{"n_layer": 8, "d_model": 192, "n_experts": 20, "experts_per_token": 1, "d_expert": 320, "d_shared_expert": 0, "activation": "squared_relu", "moe_layers": [0, 1, 2, 3, 4, 5, 6, 7], "router_score": "sigmoid", "normalize_top_k": false, "routed_scale": 1.0, "balance_loss": 0.000371, "balance_bias": true, "router_bias": true, "scale_expert_input": true, "init_std_router": 0.0328, "lr_router": 0.000416, "vocab_size": 8192, "norm": "rmsnorm", "norm_eps": 1e-05, "tie_embeddings": false, "optimizer": "muon", "lr": 0.0018, "beta1": 0.93, "grad_clip": 0.5, "batch_tokens": 32768, "seq_len": 512, "train_tokens": 260600000, "steps": 7953, "dataset": "wikipedia_en"}
Below are experts of layer 5 (counted from 0) of a mixture-of-experts language model. Rows are named router (the router's row for the expert), up (a neuron's input weights, with its number) and show model dimensions 0-191. Each number is 200 + 30 x the weight over its row's rms, rounded and kept within 0 to 999.
After each expert's rows: a language model's description of what the expert responds to; "mostly gets" lists some tokens that are sent to it at least half of the time. This comes from a sample of Wikipedia text that the model never trained on.

# expert 2
router,173,170,195,233,223,206,232,216,159,222,156,253,199,188,239,225,201,206,227,244,238,140,180,231,204,204,208,223,200,208,202,190,232,172,229,191,178,168,141,228,221,189,179,226,227,174,267,203,218,185,205,183,179,234,203,197,210,162,216,180,151,164,131,153,205,203,205,231,222,165,153,202,147,182,192,229,201,250,229,171,200,194,199,190,205,206,241,223,211,198,176,199,161,198,207,186,288,174,223,172,216,231,275,196,175,233,215,226,237,168,216,217,234,223,174,156,185,168,237,219,183,161,233,231,199,220,171,225,252,202,248,230,194,167,211,216,175,130,185,190,147,242,198,209,207,238,158,184,209,185,176,218,160,224,158,142,197,219,232,171,192,237,218,183,208,184,205,208,208,136,265,216,249,208,174,181,206,239,171,239,170,179,263,196,223,169,163,176,236,200,197,141
up9,195,173,209,239,185,189,205,173,189,158,187,225,218,188,156,224,122,243,211,203,187,175,171,211,177,231,211,152,184,215,226,192,203,186,246,257,190,240,198,206,223,199,198,237,206,227,213,212,157,191,226,142,230,214,168,247,201,214,265,160,209,189,212,168,247,218,174,218,239,163,199,215,276,196,181,180,170,239,223,174,240,255,148,180,200,193,248,193,138,205,178,195,195,184,277,205,194,167,201,167,155,267,214,156,232,176,203,201,238,186,195,216,231,177,206,215,236,193,189,161,254,212,130,207,224,197,180,213,191,191,144,256,193,198,236,180,183,210,172,142,211,222,213,210,196,169,207,219,229,190,181,234,172,203,188,211,218,213,172,179,180,240,158,207,251,201,237,216,272,193,207,163,226,191,207,232,235,184,155,242,171,137,237,205,220,156,202,177,192,192,144,201
Numeric digits and signs. Digit chunks, minus and plus signs, currency symbols inside numbers in tables and measurements, such as 1,429 m, 68.90%, $, ±.
mostly gets: " $", " 185", " −", " 184", " ±", " £"

# expert 12
router,230,233,209,231,196,159,164,251,191,181,153,146,246,256,230,224,199,163,218,170,236,194,178,185,204,212,160,187,172,115,177,187,230,168,164,229,210,171,206,217,196,181,204,180,162,232,241,220,196,213,254,199,189,228,208,224,171,180,183,234,182,180,201,196,178,196,238,174,220,255,213,177,202,190,175,225,241,201,238,207,189,178,176,221,180,204,210,206,196,160,235,230,154,232,144,190,271,183,219,216,184,264,196,218,192,199,178,173,147,132,205,172,175,169,217,210,221,194,221,183,196,230,161,189,199,164,257,215,172,173,203,187,201,155,189,207,173,238,198,187,178,221,201,252,229,229,185,141,165,132,205,239,138,201,187,197,133,184,184,177,221,209,161,218,259,244,181,159,185,258,155,195,238,170,157,222,220,242,210,191,253,163,227,241,201,194,199,180,172,181,170,214
up7,205,133,215,225,179,230,197,265,209,151,234,191,198,191,208,204,192,226,226,172,163,217,212,224,187,228,137,177,208,267,224,158,171,157,152,216,191,200,232,210,196,220,206,178,189,186,234,176,160,207,217,235,138,214,249,211,258,196,179,243,208,189,189,132,244,219,216,222,190,207,193,174,151,142,199,203,160,147,213,184,192,216,237,180,175,148,208,175,210,204,266,207,182,181,165,176,142,161,208,189,187,223,192,200,197,222,197,185,184,162,242,228,130,197,153,207,245,198,204,224,211,163,188,158,221,233,201,158,193,205,190,226,210,207,228,242,166,219,208,166,203,163,196,149,218,231,220,263,210,175,228,152,219,214,183,215,190,193,214,186,259,239,164,184,191,176,183,186,211,214,178,196,241,191,142,224,181,237,184,215,218,212,253,157,157,203,222,256,222,226,196,119
Articles and determiners. Articles and possessive determiners starting noun phrases, mostly the, a, The, his, its, often after prepositions or sentence starts.
mostly gets: "The", " The", " the", " its", " his", " this"

# expert 0
router,222,171,202,227,186,198,204,221,226,186,215,251,194,202,245,227,260,222,157,204,264,176,189,176,221,214,197,260,171,155,195,187,191,169,189,256,231,143,211,174,203,178,260,161,166,225,222,198,178,233,161,166,178,224,199,242,184,222,190,161,221,190,189,183,144,183,157,195,224,238,210,155,241,220,169,225,141,234,170,224,159,147,241,212,222,212,242,239,140,204,204,194,189,244,189,209,261,215,250,166,196,232,197,215,211,230,197,163,180,212,196,199,221,181,228,218,224,192,202,206,200,219,127,206,209,183,226,186,214,265,259,150,210,189,233,240,178,129,145,251,209,197,200,158,201,203,128,188,191,194,220,215,132,217,224,199,209,222,229,216,171,181,208,190,200,197,148,215,231,169,205,180,170,193,204,231,214,174,192,219,206,262,181,169,228,137,207,186,188,225,181,200
up5,238,177,192,224,211,227,203,197,149,195,205,210,237,175,221,147,191,201,226,174,192,199,161,201,156,191,171,233,297,220,200,192,203,180,225,224,236,218,223,237,209,147,256,213,221,179,140,190,263,181,247,249,258,224,237,158,212,237,191,191,183,194,238,160,206,171,171,172,205,145,204,219,139,217,163,224,205,255,197,179,167,233,188,212,205,216,248,173,218,180,201,189,149,195,185,196,155,184,209,223,174,194,220,176,198,259,202,174,217,240,202,188,203,220,205,204,188,198,233,201,205,143,236,183,172,165,242,205,174,201,281,254,173,197,143,190,186,212,213,212,195,172,189,168,180,228,188,197,244,222,147,187,222,217,250,206,219,246,154,218,183,221,205,173,238,186,290,215,167,180,231,172,236,211,199,238,199,192,249,162,173,196,153,185,175,181,167,204,181,211,244,214
Country and competition names. Capital letters, acronyms and country or organization names in sports honors lists and results tables, such as USA, Championships, Sweden, FIVB.
mostly gets: " Championships", " USA", " US", "BA", " SR", " ENG"

# expert 19
router,187,222,206,216,212,178,150,218,201,194,137,206,217,220,191,220,223,193,230,252,222,238,215,212,225,131,200,225,169,219,196,195,210,222,167,191,183,221,166,175,183,239,144,203,239,213,166,204,184,165,199,208,211,197,221,207,239,194,179,180,253,192,238,182,205,210,212,227,164,189,186,193,221,220,193,191,237,205,164,184,177,194,180,225,204,227,237,185,247,189,184,218,222,206,223,164,234,239,128,209,236,276,204,195,210,196,202,186,210,272,255,155,259,206,232,216,237,200,205,208,213,210,175,153,185,166,194,204,179,209,208,244,206,152,197,213,278,237,110,212,187,271,158,187,174,241,202,213,215,192,144,234,178,227,213,150,163,209,241,121,171,210,223,176,199,248,177,211,232,148,171,173,204,242,247,168,239,207,224,189,200,208,178,223,186,172,214,266,166,164,181,216
up4,216,233,292,189,238,167,244,264,215,153,212,169,185,209,205,204,168,196,188,247,247,180,210,218,185,211,153,202,251,181,227,186,205,180,191,152,190,204,225,210,162,163,213,218,249,220,155,180,190,178,147,210,221,172,200,171,181,181,209,157,192,216,224,177,225,200,163,222,183,173,212,167,126,201,208,208,164,150,202,183,146,238,175,238,175,194,189,225,236,187,199,195,237,208,187,195,202,199,182,254,220,188,172,192,206,166,194,237,171,178,180,261,170,228,227,229,221,214,172,213,225,167,195,163,216,194,222,191,161,268,193,191,226,168,152,147,169,202,198,245,167,201,201,180,204,224,218,214,172,178,177,203,197,224,183,226,221,124,192,150,219,213,162,162,178,223,204,196,250,145,273,212,230,205,129,213,132,223,164,234,188,228,218,140,226,182,201,185,186,230,172,233
Verbs and verb endings. Verbs and their inflections in narrative, such as is, was, has, -ed in rush-ed, jump-ed, moved, worked, announced.
mostly gets: " where", " has", " moved", " worked", " used", " found"

# expert 17
router,252,216,160,223,233,155,197,200,181,198,198,255,255,182,250,161,214,194,218,230,181,190,229,203,210,193,204,218,164,166,225,197,194,211,176,184,191,188,222,241,240,184,256,177,223,163,211,179,199,222,162,241,187,219,163,238,182,199,227,151,205,212,238,223,219,252,210,198,197,199,241,188,163,165,166,169,231,176,255,224,240,211,189,213,231,193,229,262,193,214,227,207,147,218,249,183,179,209,151,223,188,204,191,232,235,159,223,206,187,164,247,147,236,219,158,172,190,197,168,147,225,226,173,210,201,231,178,181,234,197,201,187,190,170,249,143,240,203,153,200,203,188,218,219,195,171,207,175,254,179,166,213,210,174,176,156,183,154,166,178,192,166,131,225,226,176,237,176,193,155,212,193,206,201,242,217,177,172,194,239,230,148,138,183,228,130,253,188,142,224,227,142
up4,182,210,168,196,150,201,221,246,186,177,257,185,166,215,181,199,184,243,186,225,199,258,243,181,197,216,241,191,191,173,248,165,156,255,194,208,152,209,202,182,155,190,231,210,203,239,239,223,188,144,225,237,208,225,227,183,242,184,180,184,167,166,214,203,197,258,192,237,165,208,237,196,218,136,230,224,181,209,185,166,161,187,220,223,207,139,150,195,131,223,201,126,204,155,226,221,159,242,210,222,175,200,171,214,196,258,225,228,205,208,214,115,188,156,180,201,179,212,181,247,195,179,215,214,223,201,209,175,230,233,164,166,181,207,210,193,207,214,207,243,250,252,178,196,211,211,187,139,215,193,209,173,226,232,231,154,207,145,201,198,193,161,188,205,200,149,168,191,192,173,186,172,170,258,247,166,219,216,229,219,134,189,219,246,153,200,195,163,200,214,224,165
Section headings and line breaks. Equals signs and paragraph breaks around wiki section headings such as == Release history ==, plus opening word pieces like ph, su, app.
mostly gets: " =", " Nominated", " su", " ph", " app", " rem"

# expert 9
router,174,270,202,188,205,169,162,230,123,159,209,159,215,166,217,223,225,222,193,206,216,224,185,175,240,215,187,258,224,231,201,221,250,201,123,220,151,146,218,173,183,196,177,253,213,182,200,235,153,275,194,153,249,215,201,187,195,145,241,166,215,158,174,206,163,159,201,164,190,237,206,163,182,185,204,182,192,190,211,192,152,156,168,225,174,194,163,255,200,175,195,194,182,193,204,132,173,185,145,180,168,196,199,213,160,221,184,195,198,195,209,210,231,179,186,214,250,215,259,187,175,202,194,214,197,188,192,186,186,199,173,163,227,202,145,142,206,147,220,210,147,263,226,230,210,226,213,196,167,195,111,220,183,177,172,161,187,193,208,146,218,200,150,185,188,230,188,183,212,229,235,186,203,209,193,250,213,226,211,171,247,181,219,221,165,170,234,188,202,191,169,194
up7,201,216,206,164,233,178,198,208,166,160,216,250,210,150,203,249,227,192,211,236,153,222,200,156,130,249,140,202,201,235,251,205,197,234,167,201,204,197,215,217,238,175,223,185,147,210,162,262,153,199,202,183,233,225,236,218,168,162,186,170,135,209,203,193,182,268,154,242,223,217,222,171,170,198,231,221,244,179,165,225,223,133,222,233,168,205,191,171,216,212,152,253,137,164,250,233,194,158,183,214,205,197,201,177,225,174,168,203,195,224,181,149,267,235,183,190,216,255,224,186,164,161,222,164,176,202,183,214,238,129,179,167,210,167,188,169,200,173,200,234,204,213,201,197,259,235,229,179,224,197,191,198,188,184,187,169,185,244,235,212,229,186,184,205,209,171,195,191,180,227,202,250,172,202,208,244,239,159,224,166,178,237,171,171,209,174,184,212,242,187,199,219
Adjectives and quantifiers. Adjectives, numerals and quantifiers before nouns, such as several, many, British, first, two, and nationality endings like Palestini-an, Caribbe-an.
mostly gets: " several", " many", " English", " British", " various", " human"

# expert 6
router,210,218,231,170,236,130,154,207,207,166,183,185,239,193,228,202,239,221,166,250,204,170,201,196,271,174,166,191,198,270,229,161,238,253,197,209,223,194,172,208,205,198,209,205,136,210,191,230,220,168,174,235,173,253,225,196,226,186,194,190,233,193,169,215,180,220,192,205,195,179,208,240,232,195,214,225,197,204,228,144,148,153,165,188,251,187,261,176,230,164,195,230,211,221,203,188,208,179,160,176,203,259,185,205,245,212,183,188,198,208,166,233,215,181,221,219,238,180,174,225,215,256,180,205,185,174,171,208,219,136,191,224,220,198,203,190,241,186,136,165,217,199,170,204,229,225,167,185,223,142,191,236,159,187,247,182,189,196,214,130,210,200,165,224,197,290,192,239,222,197,141,177,179,211,206,200,204,174,133,251,225,160,207,195,191,161,209,149,173,145,162,189
up5,212,176,186,207,170,224,237,225,140,203,214,192,205,210,220,163,187,181,206,211,208,163,159,237,173,206,239,183,181,189,215,150,202,168,213,242,220,236,183,187,256,200,152,221,259,154,187,187,166,177,195,217,195,191,216,232,170,150,195,168,123,222,187,187,170,232,230,169,214,154,222,188,184,256,262,241,200,205,161,181,249,227,146,180,210,167,170,200,189,171,235,169,161,255,228,208,181,190,185,217,233,207,247,246,182,221,217,181,157,181,227,207,195,184,166,197,232,147,200,258,208,271,164,200,144,184,234,188,231,174,202,215,253,179,170,176,188,257,190,193,173,248,226,121,232,217,227,230,234,225,173,262,163,184,262,198,199,210,259,215,154,203,195,252,208,201,197,183,235,202,197,186,229,169,249,184,225,211,187,228,211,209,185,189,218,198,193,174,201,216,210,162
Prepositions after verbs. Prepositions and linking words after a noun or verb in narrative prose, such as of, for, in, during, against.
mostly gets: " against", " during", " for", " including", " at", " alongside"

# expert 15
router,180,164,182,210,240,158,196,230,167,185,167,241,224,201,188,201,174,202,215,216,160,230,165,240,211,174,189,232,179,185,210,246,182,222,171,246,215,174,202,162,183,232,265,230,188,166,250,220,243,188,216,179,194,172,189,196,243,233,204,237,219,171,138,215,142,192,242,231,227,199,174,229,209,220,185,136,187,169,215,225,185,161,171,182,175,206,150,149,190,187,195,225,153,187,157,232,185,194,170,174,214,187,214,205,182,182,231,150,180,206,229,161,218,156,180,250,252,177,187,193,191,177,170,221,191,222,198,159,124,270,223,147,220,142,172,214,139,165,153,232,134,186,201,237,213,250,176,207,205,242,221,170,175,178,222,172,245,203,216,222,204,174,221,264,198,267,214,209,201,206,227,221,231,235,194,219,227,204,226,210,206,197,145,163,192,223,234,166,184,224,211,194
up5,164,206,173,201,199,193,203,234,216,217,192,209,176,213,220,176,174,185,106,195,169,194,72,184,176,207,190,174,137,202,179,223,143,185,153,177,184,189,231,201,243,215,195,226,197,125,190,193,239,223,230,205,211,198,178,215,211,212,205,203,194,271,151,171,172,169,138,192,185,213,247,223,218,161,180,148,217,127,223,171,204,211,200,157,173,263,213,235,217,224,237,170,258,210,203,213,160,177,179,214,216,221,208,238,152,223,181,181,214,199,222,152,201,190,200,204,197,187,201,185,217,189,209,245,181,186,183,165,185,221,231,175,172,206,164,208,134,175,167,202,166,180,220,241,165,226,235,241,239,161,162,221,216,166,233,183,189,297,206,188,235,204,173,208,244,230,199,202,147,205,194,162,194,214,222,212,176,209,200,209,220,220,244,217,161,197,217,195,196,218,208,211
Word endings and institution nouns. Suffixes ending words, such as -ion, -ing, -s, -ate, often in organization names like Aviation Administration, and nouns like Arts, Sports, Health.
mostly gets: " Arts", " Sports", " Health", " Science", " security", " sports"

# expert 18
router,217,144,234,192,192,239,208,221,141,217,153,229,238,222,170,261,212,185,183,155,133,185,190,208,219,204,131,179,218,212,221,198,245,205,208,254,198,223,201,234,184,262,187,169,216,150,241,195,240,213,199,211,200,175,160,238,211,162,192,225,197,230,180,200,222,228,227,135,221,207,256,211,224,207,228,178,209,191,247,214,176,150,261,200,179,212,192,179,183,161,236,206,155,165,199,238,213,188,211,213,191,239,175,164,218,184,244,224,178,204,207,162,186,189,160,177,259,182,195,221,137,213,181,246,170,151,176,194,165,154,193,172,225,190,174,194,224,207,191,151,174,156,232,235,211,239,156,236,210,213,136,170,207,255,170,174,227,228,156,168,171,267,194,193,194,215,262,207,177,226,196,202,191,197,177,218,177,214,203,199,167,223,183,186,214,168,195,187,182,137,156,238
up5,199,198,229,230,225,224,233,176,208,191,190,214,154,159,183,174,189,232,188,206,176,166,161,225,151,185,195,220,199,172,219,220,192,189,188,198,259,188,155,177,179,274,166,189,190,206,240,193,239,179,175,192,198,190,143,154,210,217,205,275,272,212,192,132,172,189,189,192,230,202,223,182,139,234,284,159,174,234,223,191,242,219,197,205,175,232,209,202,208,205,189,228,259,235,203,211,239,162,167,211,167,196,161,199,143,211,218,164,199,194,166,207,226,210,191,234,181,210,186,201,202,199,179,202,234,237,228,220,162,254,175,219,233,158,200,225,214,257,212,212,240,222,252,244,194,159,239,183,134,250,199,225,160,176,186,218,219,249,185,183,199,228,236,200,188,201,261,243,203,205,208,180,181,182,235,177,231,265,197,241,177,201,185,176,229,211,129,233,212,255,203,203
Mid-word consonant pieces. Middle word pieces ending in consonant clusters within longer English words, such as Repres-ent-ative, require-ment, simult-aneous, Candidate.
mostly gets: " Candidate", " interest", "ject", "act", "olit", " mechan"

# expert 10
router,160,226,211,232,230,184,196,157,148,170,225,182,219,173,226,206,220,185,206,202,169,157,225,184,201,193,194,231,188,184,238,158,223,168,169,195,219,203,242,203,188,207,199,124,164,220,219,177,238,204,197,207,153,200,167,182,159,260,195,184,216,178,158,191,204,270,242,165,239,231,225,223,253,175,222,225,192,235,181,196,192,163,194,177,240,249,215,169,236,183,220,264,188,200,243,230,212,191,240,230,193,232,239,204,160,172,201,190,192,200,174,211,176,223,214,232,180,281,177,197,211,200,189,192,227,171,244,158,240,196,185,219,190,163,168,168,193,181,137,189,186,227,240,170,253,197,256,205,222,155,215,197,207,182,122,201,181,223,227,212,236,229,236,191,160,175,254,235,237,216,224,145,242,223,213,174,227,173,209,233,186,265,191,253,222,159,150,171,230,171,206,189
up9,145,194,217,183,168,202,211,222,198,211,240,258,219,197,214,210,205,232,183,218,186,193,175,178,196,181,182,206,137,204,174,201,211,209,209,148,180,212,183,189,191,224,203,142,197,228,222,176,205,202,218,195,227,212,189,187,175,224,259,195,184,214,201,208,222,142,270,247,218,148,264,221,194,217,163,204,173,210,186,196,183,226,278,186,146,224,228,200,193,138,217,248,232,206,219,221,208,212,246,196,177,231,181,218,235,206,203,158,236,193,189,180,157,162,223,198,222,193,225,212,183,198,147,126,236,261,229,138,149,209,141,205,191,160,248,217,227,177,266,220,210,199,210,197,231,134,223,149,251,208,229,157,142,171,207,169,255,148,193,154,239,204,264,207,204,185,220,207,172,215,193,230,152,225,221,223,160,197,177,208,200,199,199,203,192,192,210,255,202,225,186,220
Table pipes and separators. Pipe characters and semicolons separating cells in tables, especially header rows, plus small standalone numbers like 1, 2, 3rd.
mostly gets: "|", " Density", " |", " 2", " 3", " *"

# expert 3
router,190,218,198,197,220,194,175,192,186,182,220,165,174,217,201,173,198,200,191,222,204,208,196,213,194,212,206,169,194,191,196,211,272,205,205,215,223,217,102,192,178,239,193,248,239,182,202,203,195,224,176,172,245,265,177,188,186,193,178,194,149,164,192,203,204,145,173,196,178,202,225,218,187,236,230,198,250,169,193,227,192,182,161,248,182,226,164,199,162,155,159,188,199,238,211,186,237,134,179,247,197,235,193,232,197,195,241,161,184,217,260,220,135,187,241,168,190,184,208,236,145,206,248,266,145,187,141,188,234,186,172,227,174,151,238,201,220,215,166,200,159,230,152,231,221,217,189,181,243,209,179,153,221,183,169,178,135,226,194,163,224,229,168,231,199,187,185,260,231,197,194,203,250,254,180,230,209,203,182,209,208,131,190,241,232,206,212,191,206,142,138,194
up3,222,217,173,207,233,190,169,236,224,211,189,283,171,187,187,226,250,194,176,209,208,188,181,231,231,169,191,194,161,186,227,175,144,189,174,215,161,191,166,271,161,223,188,158,241,150,246,221,225,230,171,165,260,183,183,132,191,204,148,196,180,200,172,188,174,165,228,234,221,165,170,216,241,212,174,227,190,152,181,126,189,222,207,209,194,183,220,246,196,209,188,211,194,226,137,124,207,189,181,138,202,215,212,219,196,221,229,205,221,171,217,199,171,203,225,162,246,231,196,186,190,188,215,219,168,231,224,184,181,188,175,244,219,220,197,197,173,237,201,170,244,230,184,206,226,154,155,171,146,189,170,132,253,161,191,265,164,178,226,195,143,260,246,245,223,255,185,231,213,211,224,210,170,174,189,204,194,239,203,207,186,234,188,196,214,199,221,210,190,191,227,202
Conjunctions and linking words. Connectives and modals joining phrases or ranges, such as and, to, or, but, than, would, plus month names in dates.
mostly gets: " than", " or", " and", " but", " until", " would"

# expert 1
router,246,231,219,183,168,195,273,181,188,205,202,226,227,142,254,145,187,216,177,221,164,193,168,259,191,195,151,241,195,175,218,214,253,186,204,195,207,195,204,230,195,167,149,161,200,172,186,187,211,252,164,219,187,226,238,228,205,224,209,213,140,262,196,219,211,246,165,252,231,258,243,188,237,206,173,228,193,140,160,191,201,210,212,166,115,192,201,199,216,197,249,196,151,196,192,189,201,196,211,147,189,170,247,212,187,179,259,181,190,244,194,146,206,167,168,224,212,220,205,196,168,228,191,198,165,147,222,171,205,232,197,249,203,174,220,142,207,178,168,229,206,217,195,232,168,184,180,200,237,184,187,198,205,191,217,152,182,201,215,187,228,232,203,196,210,181,212,142,183,218,190,168,232,192,188,155,246,207,172,237,204,165,233,185,202,162,254,201,217,136,149,139
up3,205,215,185,227,196,228,256,188,214,229,219,214,184,174,210,211,177,179,262,150,201,165,132,197,233,178,220,243,214,190,226,214,210,235,221,198,193,218,192,198,195,176,181,192,163,235,197,219,140,200,205,189,221,225,194,167,193,226,216,205,251,202,219,162,210,182,221,185,233,200,149,175,199,230,206,264,171,147,234,222,170,201,215,257,206,175,198,235,178,167,213,280,174,157,287,205,203,176,170,233,255,146,171,224,201,216,193,183,188,244,193,139,218,202,273,196,213,240,229,170,225,244,228,175,217,197,226,185,243,247,217,207,218,217,181,222,240,197,127,185,156,172,222,153,202,216,163,229,139,176,164,223,193,203,228,229,184,208,204,186,179,176,184,230,202,193,164,203,172,187,147,208,239,196,239,225,154,194,248,140,151,200,171,223,200,176,225,151,184,193,154,217
Word-initial consonant pieces. Opening fragments of split words, often consonant clusters such as p, cl, st, fr, res, as in fr-ont, c-ritically, dep-ots.
mostly gets: " p", " cl", " res", " st", " ass", " l"

# expert 4
router,158,209,192,229,170,196,178,172,245,208,163,186,223,208,243,228,185,165,263,196,162,187,219,231,218,216,192,202,183,188,185,192,187,191,176,239,159,187,138,185,163,220,227,221,227,164,253,210,180,168,177,214,234,174,229,262,240,209,200,182,205,159,242,250,172,185,198,230,214,193,201,220,219,145,169,175,197,222,181,166,204,201,207,239,185,195,164,213,185,173,230,259,223,230,197,176,179,163,232,226,149,230,213,221,203,232,173,170,164,195,169,180,140,206,171,171,188,205,167,218,153,161,158,229,191,149,249,169,167,180,226,228,184,202,206,196,188,155,179,244,205,187,135,217,202,174,186,183,208,170,185,154,176,224,213,231,272,217,236,148,206,197,188,171,172,200,174,212,206,216,257,186,241,241,210,149,166,227,172,150,214,213,189,185,149,140,157,235,116,187,154,170
up3,247,204,205,198,234,203,169,224,175,207,235,228,218,199,186,216,200,179,208,142,208,215,181,197,185,143,134,154,182,190,195,193,200,231,211,254,201,162,193,215,182,187,194,206,218,237,206,208,168,207,216,217,185,166,184,205,217,143,203,204,233,176,217,144,136,234,154,163,224,175,177,195,124,246,187,210,186,216,246,164,200,192,246,189,162,237,175,215,215,210,174,223,199,163,122,240,166,227,214,201,183,273,224,220,171,201,219,176,185,196,205,264,205,211,201,144,171,204,239,209,174,216,157,159,181,218,183,208,206,148,191,210,170,248,166,183,232,225,157,205,206,248,191,212,133,198,236,244,211,233,203,196,169,169,210,135,216,181,196,202,240,257,189,205,197,149,228,175,190,212,209,228,219,216,189,181,240,155,200,199,184,174,257,140,162,238,160,215,247,256,203,246
Germanic name fragments. Word pieces inside German, Scandinavian and other European surnames and words, such as Nietzsche, Grünigen, von, ä, -kov.
mostly gets: "kov", "ä", " von", "ür", " Hong", "ø"

# expert 7
router,209,185,184,158,213,162,207,173,207,187,143,206,177,182,210,167,256,221,226,224,180,248,223,227,178,167,195,263,206,150,229,209,184,205,153,198,198,266,228,147,139,279,162,195,209,200,205,210,226,156,213,181,207,209,211,223,225,188,191,191,202,185,212,209,218,206,219,226,195,229,200,215,159,183,158,157,202,215,235,192,145,141,159,239,269,179,180,234,174,208,237,220,135,192,185,197,206,215,218,235,219,191,205,226,234,210,158,184,194,216,263,242,227,188,173,250,179,236,223,207,160,177,191,185,178,178,212,219,218,169,200,222,181,140,232,196,157,162,177,260,205,210,168,205,187,215,203,175,194,242,212,244,236,165,147,193,220,203,225,191,182,212,222,150,222,215,172,129,222,176,229,153,277,225,177,219,205,196,169,196,162,236,262,164,220,171,204,249,217,198,185,226
up8,182,164,204,202,143,200,207,191,160,164,208,122,265,196,183,183,221,150,240,218,204,196,238,186,181,202,115,158,206,220,195,232,202,221,207,245,212,214,195,165,199,157,201,162,222,188,195,194,235,231,120,198,204,126,212,218,213,152,220,231,182,199,188,212,256,164,209,197,184,211,195,202,209,217,170,177,180,215,151,163,211,225,206,220,195,187,154,219,251,207,178,215,215,209,148,229,156,221,222,180,168,187,143,268,239,135,196,212,212,224,233,217,131,252,205,251,180,188,199,184,208,153,206,206,229,239,207,203,207,185,219,171,194,234,167,207,154,175,151,181,175,197,195,190,204,200,252,224,158,179,177,221,161,205,178,168,196,197,205,179,214,140,227,224,217,235,218,167,203,155,130,200,200,219,199,216,251,169,177,218,241,240,210,224,200,176,203,240,236,182,141,204
Common nouns after determiners. Common nouns right after the, a or his, especially time and event words such as years, season, war, days, speed, song.
mostly gets: " days", " week", " months", " war", " half", " coast"

# expert 5
router,219,239,221,218,223,254,176,182,173,174,165,251,223,184,197,262,212,234,237,257,171,187,190,271,155,213,241,204,195,223,186,239,191,248,203,176,183,212,186,176,192,205,246,228,244,156,199,192,225,173,261,177,178,173,173,186,141,223,210,233,218,205,175,203,190,183,198,132,156,209,179,125,234,180,171,251,192,217,194,199,182,152,202,168,232,197,167,225,212,178,239,208,202,195,178,166,187,215,185,252,249,197,172,242,231,173,242,232,217,213,216,171,120,228,217,187,209,192,167,222,194,236,261,222,235,239,246,222,218,188,211,196,240,178,189,205,189,207,143,187,246,231,203,183,195,219,213,176,218,224,190,162,223,201,210,183,161,183,156,179,129,261,213,197,215,235,177,175,217,177,202,192,249,207,183,166,218,228,204,200,262,224,195,177,184,162,206,229,184,126,200,197
up3,251,218,224,152,215,182,261,200,200,188,233,213,213,197,161,246,194,166,236,202,228,242,245,210,238,229,177,176,233,199,221,246,185,223,192,214,263,180,225,199,186,242,216,218,200,253,172,243,240,231,210,175,269,213,219,148,147,249,204,247,177,205,233,174,216,247,245,198,210,215,220,179,205,200,235,193,142,184,210,216,218,214,235,182,185,195,193,219,170,162,253,204,220,200,215,256,178,256,176,159,225,245,208,205,237,184,184,191,161,189,128,239,168,197,251,148,197,126,172,186,183,163,202,163,171,185,183,160,147,197,190,191,191,214,188,191,228,195,203,183,198,216,213,199,140,221,191,194,189,191,171,178,182,188,175,221,165,209,203,245,209,179,200,155,250,181,165,242,226,213,173,219,167,238,145,169,187,187,186,196,147,201,153,196,176,179,139,185,164,216,153,166
Mid-word syllable pieces. Inner syllable fragments of split words, such as ne in intercon-ne-ctions, din in pen-din-g, ali in batt-ali-on; also pronouns he, they, you.
mostly gets: " tra", " gra", " reve", "enti", " you", " cho"

# expert 14
router,230,231,215,211,232,226,201,240,216,179,168,217,202,196,229,228,268,149,157,225,197,235,230,203,193,194,198,213,225,235,255,259,171,234,200,228,197,159,156,180,208,177,296,221,195,143,199,204,194,185,240,188,197,233,203,205,234,252,225,246,220,217,191,199,257,282,214,187,227,205,187,218,235,183,222,197,209,193,196,156,230,179,219,204,214,241,207,216,218,194,235,242,201,204,201,179,252,145,202,173,223,219,162,246,202,239,223,177,208,244,217,206,245,171,200,230,147,183,209,185,162,247,202,219,216,233,202,204,191,213,185,158,228,212,214,199,217,156,204,222,242,222,208,164,212,164,274,158,188,116,188,164,185,200,218,205,162,219,251,202,176,163,147,206,251,195,159,234,175,207,214,220,172,251,185,190,178,166,215,170,166,214,150,230,182,217,165,197,221,208,174,150
up3,191,183,242,213,217,206,207,245,201,176,189,164,239,206,188,212,217,182,251,209,201,212,141,201,197,187,206,225,224,223,197,164,211,190,156,203,209,118,219,172,172,249,223,217,188,140,180,161,223,176,168,216,226,163,182,209,211,206,217,148,226,181,213,200,210,204,217,182,243,239,206,209,177,158,206,220,184,188,207,249,206,212,186,224,196,201,178,218,177,214,228,224,268,232,186,193,193,182,150,182,240,182,169,207,184,198,254,208,158,206,198,156,187,237,176,207,261,202,152,155,222,151,247,238,218,116,172,216,174,282,218,135,201,157,208,219,244,183,159,176,200,208,176,194,204,206,249,149,196,205,192,178,236,233,215,234,212,210,261,209,172,150,237,156,216,216,172,191,199,199,223,206,235,125,190,212,160,205,196,174,181,167,166,171,270,186,244,219,195,186,201,125
Romance and foreign names. Word pieces inside Spanish, Portuguese, Italian and other non-English personal and place names, such as Román, Gonzalo, San, José.
mostly gets: " San", "ín", "ón", "ía", " José", " Sant"